Experts of a small language model.
Size: 14 layers, vocabulary 8192.
Experts: 256 SwiGLU neurons an expert, 1 pick a token.
Training: a variant of Muon for the experts, 727M tokens.
Below are experts of layer 3 (counted from 0) of a mixture-of-experts language model. Rows are named router (the router's row for the expert), gate (a neuron's input weights, with its number), up (a neuron's input weights, with its number), down (a neuron's output weights, with its number) and show model dimensions 0-159. Each number is 128 + 32 x the weight over its row's rms, rounded and kept within 0 to 255. Numbers have three digits each.
Before each expert's rows: a language model's description of what the expert responds to; "comes before" lists some tokens at least twice as common just after its tokens as in all text. This comes from a sample of Wikipedia text that the model never trained on. Tokens count by the router's weight.

# expert 13
It responds to: Digits in stat tables, census wording like residing and average, and word-final suffixes such as ing, s, ality.
comes before: ".", " in", " of", " to", "–", "°"
router:115165146135119112129134137149068112155136140157086138114127155139151139173113129090093130099141128134121133123136070091097129131147101176177018074096120161161172130115146115168161163095139105127108144149121208098142124143161088049107153138155117103181108084141134166108084148124123149111098103101189097099129188102137180178108130131118115096121159136157090097211102157131112148141128119106148120119130193101127109186129160161064184087120151173045111066120160146057083107148112141
gate2:080100145130150120106089127084102106184117090141116162162185104112132113209084094088110180134051104142156194129118066135140111087136058134106090154091125122124137132095162162173173156129186081067136101129156125132153074150174142160173143140150167118105130121169145127108122103087106101116149123155125127159197154173164123126129089126115146125136109135180099136177200134084116118156181143128103112190179143093123113156177121107112122117068094149097143114140138120145094102067211096
up2:129163097157081114143139131151143136108157184101148091060108131105162122119126195163091073053181155135150079139127136139124133157125137103110116114139140111197144173114139100125111089144123132140126112196158140069088153096101146122113146090113090207147050109086090084156119147179110093152106138128162160091110124122149094089108130132127146136136146127122189166149116124120150090137069111089122129050099083166197123097097117109141148155194149162175130177130157115136196128188072169
down2:112131160092147132146096153173144116138083163120093135128092190118104124196160072155155097090167112134077135186101126110088137147159132140131119126116101079154100148109122082111111123123137106087199074097174112131133105121115170130141151129155125092185160194104123092153112117128127109161140150077123073132135128167097165170154117126056208197108078120148130099162126072122187167118143106109115113137087132173040186117134114094112191091104165145167116109150129166149093119057171132

# expert 8
It responds to: Commas and function words joining clauses or phrases in running prose, such as in, and, to, from, into, during.
comes before: " the", " a", " and", " which", " be", " his"
router:143141106099094137085152103140103121122126069127108084097123137149123100189148107127114114084094173185146128130106111128114084142151104172144114115067140099135151107128115169160146191107142103156082150126178160121138157083133122074121179120116124140111131101129134101157122144105111167049122123112181093128099177154111175137200173117213118173136149141081158134142179104120113168155114148176118154083053171142142118141142168161016130101117124182083169139088177152098077113113138065
gate2:132116221115142165138158116114136058115146124096114135114160146119118074149116140126133145124179124178155121197154082096111096123136112123133094039066088149193153072129213142100095144156141136179153181166093062146134134100072086155150160092115153106140128089190148058075115116115104112140103146181102153102132185147152134127113127116134116138118184132149149124123126121091124165144123141150108160096137097058157179120162139134072139192098127116122083064133140129111167147120090156
up2:123084023148158130118154085129131180105062160168111181204103119122061107114063127127145105161139152111104116102160166139104171116126105137089140109194147120071104132108106138170133091130113113120105150060172173125142130188184180110135105217159091153125118141041092124143171124124134136116214124141146128075121119093091121139144145124134173128118114113094121090144119147117089061054170123114176103156133139165161124131127130136165119122116106086128150125156109112174126123134168137
down2:137110161099156133163118131167121072190111135050108094144161125092187120152141105171124122151107138085142098129114165125197126161120162135187108151098108168160130098152130130131163164117165163129137107172096113141064178094118046118114149152125109189138122100212112175179115115113108130145071073149141147134178104125138134116099121082086078145153122127082103178070076090109194122131100091129150072129115156082089144098176169109121141141123090170109131131059083154128164140168111151

# expert 12
It responds to: Line breaks ending list items or table rows, and syllable pieces of Indian, Japanese and other Asian names, like ara, ka, h.
comes before: "-", "|", "u", " -", "i", "a"
router:144095135109066136140126078146127166139143105147134118107076124108163173165119110154119146135146205197164128139124119130089141133119137156114104090119140128126190113164128090179176180158128083111138154121156109101111173142116130097078149119133121129192130102075152129135061140091117188101117138114137101086120122092139103186094104139220139148110202157090180139138122092141148136155115165159110140088130163121176122103102085224061115138110092144048122105088085119099184089101162093
gate2:163078177109062083147152133146112108058126144156212146131081127149145119104088123224185194100135123124196121181115188115122158121128133121147084064142099145145101136111155142158081124141164115141148144120130135115123151096124089110189103153103136102141130070159152126088109159092207126168139149113099140111112124120139129138108176127209152160112087186136091134134158148116134113119123157134110043116135100110146085113143125145124116080130106102102095069122103106140105194052128086
up2:177142091136117170108121149128135180043109123133082121145118184132130120197133152155128116118137099211101170067178134130122083142167129127119122152119087130163120139100128148099107144113157081054113178069116116124147079142097076128109087109121136056140123142087126165097100101125201196190171049072147128150148158119136166138126081148130141118107091146096157165119172127126144149099150098090128084127153049130117108141160145128125146144146167092121113155148132069091115124135180199
down2:126121116085126102188082127132154127187184146112092107116101165097057057145133132081147088168131087116158139111121109095095148180140118129099158120156103169138117110150151122123085124133166147142128100204081196182113114147111109078116164136151093166133118136092081084141114180133088127178159189174122078162105164143149126106128172174064179079092125059136151147103109071124106102194088122132129151148178185137184136105148133113154106107103090115124168115193143114131092120140116093

# expert 7
It responds to: Mid-word pieces like ick, ock, uck, ack and nouns like King, fire, death, often word-initial stems before suffixes: sickness, goddess.
comes before: "s", "ed", " of", "ing", "er", "y"
router:128099135131077120124105102165154113115087070116147116094119116206159120159141137116130166113106162207143180078073118205131141125145095218135057133158134127138146070120154103166132182128082110109119141146096151107137177182141108103136134140133090123158029134164142152118128120119091112096131145171149065100115117162151114207140174100143151133116137151122080072139156120128163127137088114099123133138106203111143148118122098159102101042147154176072123161106114083109131083127093132
gate2:142042119142093160053115150136178143120193103150137139128063191156146057100201191109113170176173105133146148084162154065158124073118145128152133151133080140143112093136156121115170144116108101126148147132069084130105145106110146093152145091138099154140042120130219119089106146160104115131125120103123061177116137143124106135164144099143179156080133151118171099105182150190187141130133112098163115087118125149105117112164128120137143072117129170134108144159094162095103096125157114
up2:145141161130173130132184076109108132141128116119143119130219113086105131168085110154099095083100122091107110170099133123090143117149108135114125096118097066122210149154159131158132068101111097156136129124074151121090064104119123102087130103194157176094150110113132187078163107155174102144123092109109149152122089168117111193138084152133161074161121114134087178136121110117082073117132168182096139121165139094162123146115189098104205149127187154182130077117141161157135184141110073
down2:217070164141156138125087123163114072142145151132109155104112110125103084169109144143085139140135155102148087097147131133097128127147104146115153115090119118151169152161051153121104075113150107123151122083085049117119190066152100157079197099160128148163180103124122122173115173113114132084044099149167169134091083130121116150187118128143087163165094143127109099152153060108087179143106183166167148163144139095147153151097177140088121138089154160128171137087161128139137063145166121